Experts of a small language model: 64 SwiGLU neurons an expert, a variant of SOAP for the experts.
Below are experts of layer 2 (counted from 0) of a mixture-of-experts language model. Rows are named router (the router's row for the expert), gate (a neuron's input weights, with its number), up (a neuron's input weights, with its number), down (a neuron's output weights, with its number) and show model dimensions 0-223. Each number is 128 + 32 x the weight over its row's rms, rounded and kept within 0 to 255. Numbers have three digits each.
Before each expert's rows: a language model's description of what the expert responds to; "gets" lists some tokens that make up at least twice as much of what it gets as of all text. This comes from a sample of Wikipedia text that the model never trained on. Tokens count by the router's weight.

# expert 0
Awards and film credits. Award names, category words, film and music terms in filmographies and honours lists, such as Best, Nominated, Outstanding, film.
gets: " –", " |", " Best", " film", " Film", " National"
router:098134106123175123055175116121139148168108151103133094105068088081183101192152079124157092097118118132114074157147119122127110151138149129170089087107161141119110148121104137177096156101094070130136146187100087103123112102144098149113140147095113118080134148154118143133122155100090100122154141176143145104064125141110149153142152144116146112135102087129118091104052105027115112129098191088104118140183094144111106090096188134149102090076151147157170152082138138167155102157182141147146180132055140148094172177112107153128085146076113116108120162167138115122106129101128153057140153169067055172133123059119099105084135078083124172140152123116110204194148132180159142178138
gate1:132154085109092107117102067104090115104153139115137132136078150178178149150117086073117137152153136123116104123085198096152116133109126150126120061151161088165117107181137115113141150145129103176080103170087094145171123135197142132112107071092124107120147109127139141130136172153097172113164177164048131126097092161164140161118051108141159164106111087128142146169217116151115130119108192105126091148084137076115157127102105127152074187197117172038104153158122177109147100054197129132094169131104126117155127128140148200115106096145156179106079143172113109077130089131137100119116119103149143144166177147085076074171130113122113134098149092168158115175142146079153088146115
up1:155126123123154122140111129071107099115156160132105152088072134121159130161076081114137103097087065098090069117123152074139148149114154123120084141173153076145118094187103106124141149101142109171162142159091076202067117115200118142077111107149122136101124159168106145131150190166110111145153155157070120162102105174086147183081084162114172141084103079147159137113192121175085127096128163051180087141145164085112159108086081125151100156133117162143133182088098129119111073117186094099091127110089128144150158131152145209112103125131122131114102130177091136119113129161135086155118154145154168126102145146119074108171170095163138089143118140172190127209127125134160157199167
down1:124047125169107129146092135142131133119131106159140103054118075094055137119133078116131139095100129119121106098110159108180100167167115137154061105177091137150148162149102142143168114081085136128088131166143092130126087045143107110117084155117090107137145140119133130157033155114124098148158218149071141133075160089109156141128103135084144148156075075137165108125115119094144130157107148121135103171144116132174117116135141159210081068139147150111159134162137203137052140128175148182113140131085194072121151034116107107121168065102126162090152148130120128170165127155119115132125135136119106157084152179104189131133098165133165108138154149172120098173067109147114088134143
gate2:101099158121143091081155136182087114117144075109147046094153096115187062153193090102131163124122099099126135188128148130141151114116109190124099100069180127115114130082094130093111117109173063073077140106101117140141129137119184117119135111111108117149148147139111154101081133111127153106143117176136155172087104147074144066109115148161125086099074077101131134138111098128193104137117126070123121153089107125114133141135127131130109120073138132185100131151125128093183130106163180094083216156084090121142172176101124099141163029080139163189110108084079166127086094151163053098119115132166092095136105077104096106126110153119080151180139151121123149187162162100141150154137
up2:139193139122126084077182136157087091150105124105162133128164080116163097127161128105174209106151140127161156170089129122107184179171065138133106157109141119122135149111127183116151177105171119102167110120148140142105117050120174085079152149069161113106098138120108148130073105096119123117114132144165165128121100128115149106115162118164142117189107159129143101163147077117206126136105148161111141140128121078102154101187159127117124120087143091159135103087123142143194165117121190136111184097136068122177149173083138125179130097056119162192141108108110142138102150138155042129141154136204084140182164139111125107109120148095048219188133130109140138172143160101107118179122
down2:119146176162126097148186147127139197112133127152139140116160106163135032108182080138173169162174125224134079135117112181164133056091114119143140082174103195147123140089159080120116097140110119096133144086145129142145169117151084104159200134071150121137113159113121116115111111090068109187082122105120163128162149053146152132125160130140068117134073100144171169145067110149078129151127110147140150106149119168106139177129102157126178108110171136109139102189159102105149184156153126189150130094092151159129151121106141103088110090115088065196129067075062157128121135126163092115144124108115103166175097118140128162167096083113174141128099097116102119169118151096149107086142
gate3:128069115104132128116143098096141132138130162125090145160155126160123157130091107086144111101189104174047089099084134096150176143149157105120149126100152146107093117096158124144145111138146086097058124149120124166172074154140143123145152054098062174098109175103134104122174167087134197078087100138148115081136160129103183194109148150172132151157128142151100176151145098141119092097102135167124112090079083146169117098052191135083125104129080116119083129120171094118156100146144189140083127119122175156044137100092123141164126119127108187100059170160180084091093108129081144117122076118112117111032133169164170141179072110152129143118119115161107102157133124155152147157094
up3:163109107127146050133128139195137125150098137126153114194051074130195102146129150077148112110082144112123146171112174138159133123122168150118157131085189128144094169161105142109100082109117167168098094118122080123123176129107072089144088091111145189134111171097137139135126166143103116160148152126147134127141125158143086129133128181170112088149135061125112153068109112077164114099144192132123100156101184101153145120172173077088125143099124098115153114146158193138075132084147108153156169190141147107224141134128149085001156109104140129203103132087136135061151099117123085131133132176131096127138164116131124084111154095139142121111161137100152191128167174115125110089164
down3:094119140163100148157120137166089102030114164093112135066152175108149181174138155098128126129142147117128119122140108152176155129047150125154083147125101087173162100103120120145092093161162109081109150180138129130117183110109135094182070144133112172184107130119164124095112139111130162154109128099186166133142172192158147118099168111108160091163074160075097113128140072158117151135123160147133139175197117134138100123132080106185135117103191158140130119091153125184064167112110182108179121143142137145163163100182185142126099113146184151147174108128101185168161169156120139143152109169088125124126189143081112214133084122184141097137077141151121108160110111117094168207125
gate4:120161142075148146146177168137103138148130116114168103141113196128105166117174161116127170153171184110082102085102121081133126170164183155149166116124101115129150123094121124207074140129170162126186153065138176107080160151164168110171062128120092104096191099081099161142104132109125143100124158073122167189078107150126136195116097171123150160122093135159121162128070097128117167085124117203064126138101120114100112141144131074139123117153138123113091175158114142143176142149098119119147200081193171130140138162125108154089138122159140118119162161105131076150121136104184110183147086101060113108173183140146140142126122107121128137185126093085158127123110083167180143222142
up4:071171194094117128148135160100106150130082159156182087159130178137134123187167101152150116133084174177068123140133170103106153154133158104193149162170119136166142156137116102133120202075103123102179164123151126139127115091150168160154103151115155155081126126133146133159161122092098099123118116088176133214135134123134129167163137189154082141072107127182133128086150127119136131112202104178095157093113094110068135113214158100123119109105174145114103166131158131134128109219165135154115130097134095137117145192091126114130080114110104197113140143171147125135131152148096163113104121147119040110155183112183189175134109117106088130146131099115120087127140097170087215134174
down4:094122122147159148163101159128184087111115145121152075108147142122132096105089104151110165125133120110049144111149168115119141125104139137072135181120072108068138139134171119148125131079065168146117111110176182143066112181125137114068099095134139140168182145180175085080127059139158099143169081105113068118148106139163191198083111129172156161044119169168100131101130117167157144188128109175109122133085112110072144184107121141145108132145129139168123157126128066144117191128184093119118099137120093097134123089119121167166121164208116103086106153160123151065135129115154102157131136102169118053150209132088131098117164123107101140186091153120125124157122096081098166115160
gate5:111132152163118079078111131139095163103128131150179116118081134182103109106140130139111129125168107130032090155122127138177116111189125145107145091122128099061119112092168043104139165093114129171166108128096100111173183126143181190138138090165173135121180111129082137115100098101119170134123136136125134146101168130115131132073119070094075141139128146116096126222151116068099110123073100152110161162184097136144144153086185111079140109179193118080101114105082159177176157059164080141154194105111145117127149114167110126143096127161114090112088167155178164122117097101163126151174115167079113087175131141162066140080157105164097153116123117109098157139093086098120108183146
up5:110092138064123123143139127149082138164095183135162105140147112094184109147152186112138158124159126111080128068151107068179120138170083069123098122206138106102171109118134141127168143075153110121126061108104089180138172075069101141137148145103204099124129138112133152141163087130098114093129104167151191159116117090076098168132189113122179109129126142173178103130099185122176123157155134095139122188209119127122147128140185142079116135138118112117174176134060140131102108110201122101163167097176118152102130123092080118111101125092097129118081110114137067132103100118137135185202136070130132161144145124109101159121086100098117198140093112095104100152159135088064099129090
down5:144128128105066154093183124135095128181115093134203173130204134187092108099163084118120102168115087091149130145106166110096139184116112160108107139154109140116139147126051163110161174084069139132134131116127123141129104086129165147166110151140096134089124074151149118133145163124084124144111150116126155155147115091156094219101140172093145170112192137181142137123157093083122090159133146178136121180133116075099126152075093099098118133067107166082128110109106143135112128157136175111101124132129222099170028104095075151071116159110112093168077124197146105101133113175104130052102123097104150133096119070164093184114145170155131142127079143140148172093112131111107163144135
gate6:198158134087195100107165108106127101126092133103136105073162120120103103149209098148130086118094140112112094137105165137156120069139140125127132159151172088144183101128121165083096153137108087176088158123150163167114127089110143157103192184191133112175115161125165152112186136086153134131150139152137113112069078172102129095109190126063153080164145130146109128171121157121150161054143114111192080135173087169108075108102128113110120111102131128120111161179132147128091132096114139140113143060104116135163221171123149117123175097099122130084137095119032110087142123152043109172117170146158081103130159134176101135164134130097113134064127116147123131148207113163122160138107
up6:133119150146113117138175116160131128055141163103116083086123110118117092116099118126154168200087163172159168098135140080180102060137115134112149167098148116166142137122141102155150127066141129194106055077097182122079195147099078146139095125111149113034124105125175135128135108163131132187123119129149126133153154115157159189080149130117183135136138137137135150127106150144149115095089152124140136080135148103113100090109139089142124166164188134099200139086124149128108133138105220122106080072201134122150125095183091113095116137088069167136169163101144163120140071078097137136135131098133155148148149139173156073105139106108161088116028148078078120093143092139103144183154
down6:077113092170072119152136033106144135114116102158134099108111098128115138155118094126124118152185188072052114136163174129156168139099148162076108091128187171189119132145122149167119112135129120134078130122119105197109160119090091126138077150150131169183144114145141098147148129171131143151144110115079087147131132118119046127123128106139131137065141158149124109193074137100115136096083102165115096117166100087142145135151066132120149130112081102129145168100090100135139131124123110101091133063190110118094186094123103132178211116079118115152120134142128177088197141102115086092134182203137122113142149145079129202084083104137174136188095175100105093113135173187104164125118
gate7:114139187085165122087101198152106110129148112149085133115121111163152107142117153136159034134139131117082125167111147169151162113099111106133082143118139132153092151083159113090131093176176112140148144155151086075131051125177136178138078123151081176129130126128048123093144195118140066128130149129174106148094128143177095102102135123190116151130109209134130142116107091132069127087133154170082138132114189137129119137147108059114148105089089139084181199122101127152146139127126140139159141134112135170132196164128062109122115079125077151119162104178168147086121095159114116073124124091090090162151087095132134143159148064183096182103157150150146162194109096169072099167133
up7:123135181128145149085135185115102118161090103173107087075146115106136068073161135100140172149134078151107164156153137143113141111073142094102137173109156075148105121125159146090133042115117114139178134119122073048132059129183114106115166133134107136117128065131134131188107175124101165121141154117180091155103137130153139123141159123180191094111139134088090082129079066153141113073161178173125112149121135085123134138156155075123120133108109152122163143109096112163179116085138125113147091153139170138121114125163070111129102038075090177152161123190116104105168133209103148105100117131081038150134146113081172170165143074153135144142115176109106159141104064150099112106123
down7:130108146129132119129175180154150112175126100152119116072177105160151103126148112143171138105216128132119135191189126110102125164133113160166104154105110126130143190139107135145165127091083168236068155120146104097170082115122141159118107200135096188151199086151147162085113182166150124140085134151166101112052171149109142132208132109105109142102137132156129194104158143125209208102123126093108136101118112128171117138106123139130173133084105123093102162108163104156139158149135099122115155082143162132107134095124118082163157118134110118126146088208121112101185159102099163116129193160107115142153105115063111141129202100151111145107110071151153117088157053137121142121164
gate8:129138159108162161166181148130197130136118121129090089172081131122098102066127111129157121179125116082156138099142151180187132092124112101173147114132132155158118139160208134049143110108094095154141138133161071092114130161180160146141102133120186160106108138141134149153118151092162131137136110111199079145122127119187093126189147130166148118132138155125096091118118094152117135104125163112085141054111150117130107043149125116119082112041189118139146151133213141138140113084135138079193075150095124180193148124121148135122124123118113103089190072172073188067112118086179114101095079109090102125082129166097110172104124128178103157160151167127106148176137121158101145163090
up8:062152079137171112153127087150113133096142132090169172159134107169152158106089163109082163093145159127093111151141062136039148112153129088122113133137129138138129068123109147146129151106127166109129142097132180110135126162121073114112144113085149141109141089098170141069121124103156178151086113120121133151176091122130149106112149136107060135137164092144170151129155169168156133162089102114124175160134152110118111191153122168131154071157130163141097075088035102018112145178150085142140101077149179063104046112138150096163080171126158168108094170094165099177113158070099156199148099113154176176106124155160173144145141085106106092141133149103115078136091137109114133118140
down8:164121144155108106104123085136070126048114103135150146120131121138065170110183064092168164150139111100144162092129105063138109119170122169180066135111134104125123110107148160134151137208115159118096132113109107144137095153170102133120124131126127104097152122152163181137123086128168154133108121117080158198159095160140167043138146160144099144140108150049126134164129139162168143102102083149184200161128116112086109173132099135150141119179171190154128138097124128096111139074145142136090113131122119058102198110088173118092128115174198184162094114103143167137109132125145132180117135107178091108121159203161153086107092111100053106158164199091127081154115135107103089170107
gate9:191148142052170159083128133056133089076107156090167105131138132168172139126119081152096160176091119125133070050195095129043103117137102145121112118118101102110131128158162147168044056118115095126118168128134143142096103108095137160116104172087131111117144113155165114118159106108085106125138156195165179088108129079108147144117122159090084098129145102118121141081060076169087103054117215139091174119143074147090047106110119095144099151066182088156163136111095118145145128116152120108146136098081118136141144148132121121141068165137072127102140188117128138131110154148158113114130149158087116121130123114108120137086129136121103118134087124109199132160097073079155102169143
up9:150145155151152225098124117080087146096132143149166146119144119131118127188160091156114136173090145126111107082155115169109064132112097098156135117150076084106114095098159089177144076147100111122174100095093101145126093115119122139106135132085130136150136106111149091165171138089080078100157162156184129142082153087116139115115135112160110104155121104140132099112094075123097077096140224146128186182140044182116073157104126162132161139058148105140128152142078110117161162196113116068128131123032133172098167158175097127099109184129091152114131173141152081162148162113183121119111094186106087136162087131168082173087135103158125102130087111097144123127108086145140163176161
down9:105122129152121141123109129166103106086116102187122134135174088099133148098142135077139139121202084102116148142177159107154121145120113177143098082054127183098081138159106170084131108180158191174109109114131134086114136175150085176169167212166119076140061107099135134110119127154085123132099147107140169122078191129160151077089165130085141175121112090091119115177094098152079139123192070109109082111145239123108155162143130109133148135189112145176093140183166071128114117095081105117094168148093126129146107126175139100033109105117141138155133119068155114098126118089103101142173135146112152119135139125122149131138102092138139108145202199152130141120126151156163149170110
gate10:136172124127088097104145160186079107095146129039145032096069141148151088155112113190129156135090131108133128081104058161097163140073092143123120143136074123110145145107139102124115147158140181087144162148102144130121162076111161113105158090131130117100132094144179162101131158154075098121108100127106149129094152115151126132164109097121129166085187155137146152159104156125184046170118122160130203125150097140120059114068136143126086134042155120157130119125119140130130140098147175121131104162182167143139142130174170116114096086147101129068091156196076125131129087079118122092118132147107207115093131136149132136094090169093035148082112156081127099144099109104059118121135
up10:150159122172145125108152112145139099091111196098130085122168145197173158117087130154096147105153142059125113098127123147092171162107149162186141137125135166159129110084143116183114202186133178122107188155124131118114111151139119121090114080155140086142104100138181174109180143140073153118134067175101153039158046148143142174132123153125162157116118095135127137168071146144114112132092142118090135174161127155142140049122099146091045105129117136112074086139133174147144125122136150150130099132127114167148119075182101122122068103136128138126135158188098099151171113067112114162180095203166130060090134134098133103140161193089126111089116124065107127128159168071093094136112
down10:129163093135127126076097136115114148160125081163150129120095155127177130161114106097103109191137109126124129123148144125175067147095145144116142127161125097094142163146100142098077127193136130121180155125131125107139176111128061124132093147141107126203157136140049102119172130127086164189105147167123096152081128088175139149102163135138105124165152162105141121164158146132162111114148152129073070109158100153079082156158093161186149119103152196134138054089192113172127144086157155110150126175111137105113160120090109147186112123101184053106128107120156123134045123109133095122083129183017130170141118090105087118050105111149162135156072071122081132133125103064149104171106
gate11:058128136113097101156133115117130073196130150134136105166135124070069139134126146137145120097109152099075142143147101122172124170099134051084144062099158139142156125120145153134116075107084146124160127119083144091213185085154128171114173127072174159143099106178122081129188101116105099103155216143106055063113079103143095128161110103135075114130146140128178145107118158116157123119119112103160132127146063144152104102127142084124074212148099094071128113129100148145169168139125085124116094131128147130109157113100160134142103133191166111088148115168119128120171182120122169084149083096132136169130164154161153124112006077100119107121139168096137132159071125084135128146123
up11:161181131135083179106151100141121180093132162164078139107121172150130139172097130136096117098107131143114124052132104110090067034173087192137080206162081136154103158076137123079141148125172121119162081095140146163114089163122139085118123161156155096144160138134096109083146145190126093095150109097118182160112168153096195148133146190164116087074115147174139086116192126140095155107161142104077130172189164130143112127158093153162185104164155167135129142105158140080123066157108176127121172116120140154095074141134074166129152151120138146166139080102120123166161126103122164137075151077125142031102158158139080100170099130175130130105109111121127107145123123155104113110087
down11:130144122150133129152149129137162126101112142099119150118122164103109140146088117057132117131126071127079124132143131152152133103076106113148199131164059084064140132057116110106150234172126121120091111122114134123170141172164183166137144145108106096150092064102132147125090121097160129120091082120166098108171173114147099106121135112114136184074176148114109131133147146166096150130083102067097120099135160100070195118150115137088159053084094159144150086148094209123115118105161070122127134111189101142139152118130122110121088141197130112194052062121116170127140191150170135147137129147135151097187111107186088155126123117116139086137092112132133120063143161182113087098059
gate12:176122148109148184138115169126099166126133147155161116118088141076124058184138088105151135175119099094089137196141169163119193151096152136178132146079109138124115164136099167169113132117158085164090181110165108159109120156136176126096157127104161156062121102071088121192178092068134137137116127122142156145126121096087157191123182176055144115109103177144038120148090091167132129163156183131119109155117106121104123134168162136122044063118152126093123129086147181094116098110206141099121130155115148065155114104131130066086146115178126136122115117135102063136133136117134115084122136149119107162100173084139144132160118146105112149178170154144140110229143089161151144147130
up12:221144128124127125146136180156089123159110162109138088168096147106130098186162121112130053172156123102138091198127144155087169132160173134157141124042153093091104178153137167144100097099158142146127164117145125162123091130205108152081150112114130135063069121120106106150160114110162132138106121166143106156088145156104166131086159178104161134134096148125074140122084073138119106137119175091064120138075109101138114134158161108100040021164112134100132127115165167095104121124191148124157151198112163107180145168145127099122126092099098173153109147122101100131106136168189097111083090096143114148110092063137105147179148099086097174172134175129152132154160148143168125157114
down12:216147170143160093134125142152149103120114147097120128110113143119140125124139175099040126061156149102098188086172118110133071153110103155140160118118123111109075079098091123123100107056179127121120180105126127128183113117123117182139151111158159061140131100106135129077087105094187138119148142112116089114154055155099091138125176133043110180159106172072115090120161171131169138183145159175107138085189135131150171132128143171115147127143158146134139123060131132181167112164146082154122075088126127175132093097072178130038142149131097110119144120160121108181129127068186085114162101125105133100152142084078074161131114158159118170104128129078123131145101147083122107116086
gate13:162162099127148150080089109135135080143068141162147098134155100084101154095152119110138108149133128139108107117124119093146108161151089151140167134061130082201135099143055119085066135113145153129143165122066132105098121169161115168116141071178212122146106173116138158140150102141157164123114158134125150118129068121090189146143104156152134151139146066171170074167041129055136149090084125089149114154160167134101104128125142137112091153090127134141192138133161185091179041130086116120133107096127138130111132148049115143096153131140115127148121090138186141170165202167160137147171077174056074133129130180113074076147117170109135104133108103100137138157134106111097149177102
up13:097100112065121160099109085169106097176064162115139187132080123165086216114153175167155155120136135073121179160163121132129130108171112170098085095107153166160164161156129157125122111184185134121117157095134108158096128212083108095125150105082130121170131182111088138119088083142103156071065155082143110118144185160123119144151075145182091164160176136154128127136095170108111139220081103123110152114088180134143106169154141154075157147135073129148092112082189104157135115073130174166147091189104130166116113120087138102185165113159149119177144128106121154104137120177163093142168131153080169122125116143097121130108152134113074153153175114132127109100141122106168159111085
down13:116151093109135118113174124100147084151070101143095132135108105103155166137125122173093117157094134159122122060169079098178114123076149138058118185100133149081165101104146146088136122127140076103091180146135068113180136102106196158072149139087124095195169127075088168105151113126149094141122144136165066079166125104086128079139139113148143137120180123158160098123130105103147126134069078134125128036131145133127142148081059141160175147037097115140117103137103094126112097135138093124115133141121133089152144085156111166085129060127100184118110097179154159128103160141158079124085120159136154118153098124135138174170089085117124163089128140210078184121173093162149164190152
gate14:136097212088166114127155104159136092125154113114146168150192131103137106085148139173239137155175152172179145190138132115148090133069092103130146087097122079121101149123147073133126171075141116142079062119114130102166099119119121138139129130163120120129147137154145116120120132126142117089166137132128055164148149128072163144104146137124149116115100164148131145133136111027121092092130124144129137101151107089100172154129170213104179113157121118157099113093129103135138164131139107092085119081089109176117207110087191113102057123146074187132165156084213129134100201154135112150138108144051106093157097156155103174126168147173160115155118079101123126172106122150114126150142
up14:155128141123075162129110122065111171095153169103166144118138103102113218122132098144147133146109164116163158099061110111071137182251112128117132170126113157084154108179073131124123091141114103110124138093111169184118120037116117107123110140093158147062062095161137147158104059115118155157076132180109161138161103135162131128106125120091138070149168138125083136127131155148185129153112108154179143071100096112134149067129140123158114132161141134136174119137155105133125100115138157114094072185160066123129072129095096132143131172107128112153140142122133138195178060162088130110135186040149101146164112145143109134113114190065090125147141092152125109087178137136146113146158
down14:162111140082157193098153156108107164169091106089170068112099128108078111104172087146122132099123140156132157150086165138182134155087105093130085137120153126128120192178078139140099117065128127177132138106143155150134113102042189201121136092107058119118112083108132134124163099108180143099167098144104123100059134128105148124180127126080103070171114149109099166071124133143128082144139217139158145183110140101114119124083113126210085109082159090121111132092143106139130106145135084089164112121147162097110126084106113138136173166152126175122180098160110098184121106198130136089171156145090132146127136111103162121144146148129053179109093149175131104037128078122163146113136
gate15:133125123084184094117134103104139111100142182105093095158095119128167135142154081106177109137141072152100130142106147107119088079108115093113175109136110135164132081168167177147068113107083179116140101153152115131149119051118124117101133077169160125145173133101088070164148128147054143113179097146162094185129106073079144190155174164116158134099128157139076041082064110090142180063212123086118150138149137159120100121096107107119126110117127168121135090132158142095160100096177151134159105124120135099134161118156159153083140136146169054146114189123126119133099153127147111048152107097117122146138161159095165151142129126135142101163138134128047211169159185135141143135188
up15:128116149156141134134145070158122162132104095108119148108135101164099101132122155100092140067103091129108093047171089142209172126191143135094124142141118170100120186111123106124195160126130099198141145145118122129111143198065095223118123153136123099134129118175154132146148198135185125110140100134141161107162177159127092123095142098173141105141115153147101126142128123132126125179051226149138078137184120098134099177151102142079129159133110075101141125158152110186081111146117088042117157107134132152090141136126098059096069189124168183098137089112096071113104095129161116106094107139140184126103073136147086073125141122142170129145153098110142131077153095114128130164094
down15:137149143141137119102149070097140148100086208186118096125117121154143164108124107135195143120145044149132122099088129103219128180113089093217140173133143125191083140120103139107136116122085088109107157124094161147114115170108130178114070142151127181108173110167223191172117149092140083148097113084080142143117110075126162119176082115187115144127111103141102200147129157126131103094123120087066146138090151109091169132185139133121118172150162071119125091099116099174076111065132104125110177152096119137151107186114159129201107170142146175113106103165059175136130132121184124125132146137138074122094177113115145123143112113099136130131120171161164124170162111142140116139102
gate16:053208120052158112104158096147109163132148086154082127141063159105186132149155126125134148123124044099160150139148143130154102161158102137207173113142160144064141140108172151161094134130129142149132068155139128142160094108138121112133135121177152162113147140118106061166080092063115110099128137140139151171087115164160126126174128116169111199136120157135136154093062123100164145147135161140081176141114175140105122151150154107097142186109114136174126140073105092143179125141185153118184120149132124088121106179112137140163123126039090116142169135083108131113114109123165201153155113105047096179129108091125195165114129148134128177082181102061106141125089144145175133137088
up16:108208114072170126153101129084144136137181096126089080100103108123151107170113114141118140099077034124111152082149112139105089195113167132204184117147145152078135167084130197162105122149078098132123100190105135151136132106161124107165157100161176160127148171149145105155114115075092082138141139181102161157107169100131115100138109110131117140126145173087139124117080046097136139132140144129121146092150104166106055114111135140127159197149132131165169142115108110156203121134205119120191114139130130088149119126118162141112104143067037062143169102187138154110119115123167158136184149135073125196106103084164111124113103124118124094059162102094102120155138091149131114112133
down16:125133130103156173153204107184080138146108115089133131116109086078169103080163073114154115101149094147168130196130146181118073162189163161092130152075123118112178159074123153122083134079108148096117160107058128114193117099138112117148164127100178096138139159127154139140081127120126168185116107160172089136182148146126150144134108220121105106142192125105133110133112166153138129127172137137108070055124148166065062124106104093139115123138110104139168202166152132177155154135145148058146127137160106057126087119134107106100113133137071091172141090158119103093141124142130150065168110106122111098086058096135133086130126076112142129104091141132081150131153167077084173111120
gate17:120143127143178163052154125120137145129154116126184126158057114084171129131109085086161139118133105121153118157166127118102146173096161160145103115083135093084100148120104110138107129112108066166150140167087128098108110092097114162094139126122129164088135135135170072107140164072132131145093126169142144104077120145133100180154154153098111123112130092167089112152061100102167123183074136161043164151173107136115093071087161135108130065122116142111164157079113102117136083116144131126130179195090149115152175168132052136086086081151157110151129185132133153141122098122135144089128161160105072121095153026159079138126134083075100114071133212125161199186144150166113107153116
up17:106141118152198145092207117136152149117169071110171152131067132062187130178100094065191144114184125118143087149182141157114131145146150132143113086113161095106094171098106143140128136126162095171123103170126150099141100093111109166091112118056152175089191113143159112110151143061118144106077162148153201120112139150126096193123177130079148124110117160163106141151111147116118145161077136120086172156154090099113147098094154109084119070148132171104152142090119102129143096120168106127122163175062161146137184143140064142117109090135200112124156150121105138131106080108142159117098145098107070090099118058125118156130119098094073169091110184129152152157198164171116099172129
down17:111082071157142081111080088076152074171120129158102133156158154161119124121147095184163119112100169129145146131097088132108057158103129121162112133125145187158177113131044169174087182134143150109184151122190147157132110121129104161120134095110119055149158172133116088117144140134089130124126111119125075170113133097055080158132141136126088191110104087067134077185093164110136163189102126120164049119164097171165118118117056135152165144076168149131124137093103137188154090170156171185161122119145109135081116133174105077113154139149087192138115130180128200129135132085109161081082119161127120154145130057117099127071120124132120087124163080146130114131108129139102127124108
gate18:156087084116157157123148093182136145103138130142127125033119150119074114096095131145136097068118100138184132140050116169119114145128141153073075152182146122123177090151121185157104141105148130139121132141136176111110148114157158165083107143108169137151142139127130192125168063167140104132178170153166104110100130160110058173143071124140120160124159147141123116134199153124105190146109131090143181147103163239153086068154115113119068195137073128124137053124096172085110104122137177119121082155163140147091132109164152235134167154126102111163138045123115113126103159179095077126154102129102147160135137151108115143123110100136118080120119136113094139106094154120131123152171
up18:111154082136144074103112133137137133088125117156164050071143134093162072083118118122082145108146134133122169155101144107151130175144147128149043089133167136124065074123105079142106171085192129105110132149112121099158163144139135089101118144122132118140168172090138137137125098182139171147189133114084110105125112151177127106078086160128073178152113143092155173186172164086152081127176130119092135077154151154180164123174128139156108165084093103173143126050074115087169146095156141122138119127136116158132111175088127154154128107139119121105081086111141133084083142087079076140213144126129191169190144092125124146110128064137109115153185139140110151114056142080125060172107
down18:149112062211079130114101111124069132146063138135068119089088072149056058137127111090113108165100131126087121089146132099118174116104126130144110141085122127100137134093056183158105157115043148185150112212105132179113065140149084125159116161090114151163167094140095121195134151119101136142081180096098142077078111128132122124125143140143107115095153133064100098137117094139114086102120167126139085111165069105117148133112121127187106156088098143191135145129147071128122094097161153170149122153146145080139145144177098126135120080147118111127094107128148122145098155142155130120124158109139139098097143092100025161046137147083174107098188142143115122110116108103149184093116
gate19:093117133139071131065101115128097134098080119104138155087094099117137130100161050128129110140117133136113117108125137112115237040123098095079124157140103165044189164138204133125141114076065106136132141136141113106139202112111175130144145147137126112111127098118157149127186131074123127147103145155210205102084101185196135073208123092160101103079075147131125111140154069181179076099126090117165114161112100145082111092098124094141122146140142109121138168167080092114092129146177114116141104155129111159122137134170157154113113153162115097112129115146127143138129071124179137137112137129144103193179100152140133142139092134134110193088170067114086125154147153128162139169126
up19:103093100123159174060096130057163117097179140160184145161093064164156121084145141172176132111091070125121131117130125138155148178164206134100129146143172135113121169149117095117167119122114124148125133123148077134113091166157115110155086111078120170140109195157155158148089188203151097114102117080099144145093048060157117187116136083130176091117175049137067146119140144078125176099112108130104087187108195103115096144110134128139172136165111108055118159140146122100125098138096070161129142149109143147086145124124099074066167128164086082135089188151144061113172139149109104164086141118087128119133119116069126124157119129101127161117134113127122183121149131157096133117126
down19:130080112069141103197098047110126119118179113135072160077077053081116116094164149109129162098144119119135105118108193143197142088124143086124157184088109108138111165145089141100077116073047094101075098121094146102132130128130143116124061107125121133113154157110183109127094151070150184114081104122146119085136114093133078143150099158163140114125114156093168115094088141133133153116151141093195088150152165099138118101112119105159102104168133100096119136126118164143119098050162094091101113106133144123123168165137173056119129094071098189119191175154162146135146104112077130115108120132116169171165148100120130147129139136085116144112069191139121114176125067090077071088105
gate20:119091131145152117142134100110103148165125129063102043104103120079136157143203096161142097170165098084132068150128080221093136130105180124130117085118131190206127107085164119159101118135075149158158142132121141182141131141133126194109164162095100131090149099116131134136203162141066152185157156127173132198164137161088092144187140159157109136164144150189127104112125170074105128139138161098061091116104075144132068131160089074087141128102115094103100142127136105128125091163164150073116152085145158098140046159166173121126141117162109157134181088147100170144118124108165163138130084157136142159068146139179134099096148152132125123148174151106096122153162127153152146167118
up20:156126110099200149118067170141112181141126135152124090151118124139137126137144108127098077120089117113108115142131122118112115171113166087149139161142203087139089118102122148092112085093102120143157159161104168125054115147110134122152082072113109163111205164107108072209139206147102101108095134135112168131126100073109079100085140097098161122147138104095059192111093045073151133081169067116156089189109166108184130071106135095110099166123132124188160113187082128174152145120119136099159144155082128133132164158127078093120137110121157121171111114137106143079122118150143099088159188062116091164136145065086138129151158106096150102110110200089116155144143186129104125136124
down20:162155101151215144095092143185084110124129118159163169118107081130129146115085086100136172092040138168089101121163104109127149129135092170135098104075136089156097158128116204181142089148125138120136144128159151126132105157165104102086152102147146146137134193181137111119162157165116108165164207159093146092117132058108105186072096141132165147120135117113134109127121078137154100194130177077123134208098084121132133164072122097115170087097127130193108112140080085177142128071149123143184116127127116098065143123128120179101155116130160157123131089157107217078067106126179137108111086180141151122145149139147094135108069163135199099083119117140105141149139104110132128157126
gate21:067149163127159163112169114092118150113128136052094174108148062063150138136088124141124182108144099112122134123128048179133151077142185134132159213126126108141137075144150088086121060153134137147123118150158103142083147098184124183154123094109171079120178070109162166125090121091134194102122120181164114147159146144128144106155167124082112140127129176177177164083119164121121172145112136118181110110112098156074129068155101112158137036074126116129120184097122132114099118120137119092101099150133143035160143140131184135130123152151097161103218137092104120145131151151124147164152127160105125111119140118155181146059082135115103116125147125134152177132209130133099157166138
up21:147161104115110156136116126087144117118105056130126085132086187149124124117130124131134174091119202122199131152155118124153094133119131139131111189174129102116130074100149132120137140127153130072144119071122198109090150093125106173103075117138115139122058130072128139062072121181139130126077132129104098135134145135143164174148112122110085173107141155077060155144202138190176128171129149162102166155161150079129142153131068139164058107143064116119092081142115151119085123145109098141147080149143082140113113069090163191133132077129113147115120124149106145175085138099092139142107114084159168061137090161133095125219198113141143108137173123198122071142108137099096166076142
down21:180136216145253132111145123169157135097091075089131114169136129081123184116117184134151146116079143153134117140154139139104118131110088138147170115107122133107138184134148147116161112134171088138127126098178153135048151188146128147126164157140114111075131167132055134193142148101153127096151124117121136161085127065113196098163087144105111110101163145088086108158114143105125167128173109096147101126138162122180153117144101120170153103078173096141117091142105088086148152188197102148136184149164133177175061147150162074082103119132093145155106128104133104135095146099155146120145140145055129134111092147181157134176127115215124144167149113170125141154185092176134112166139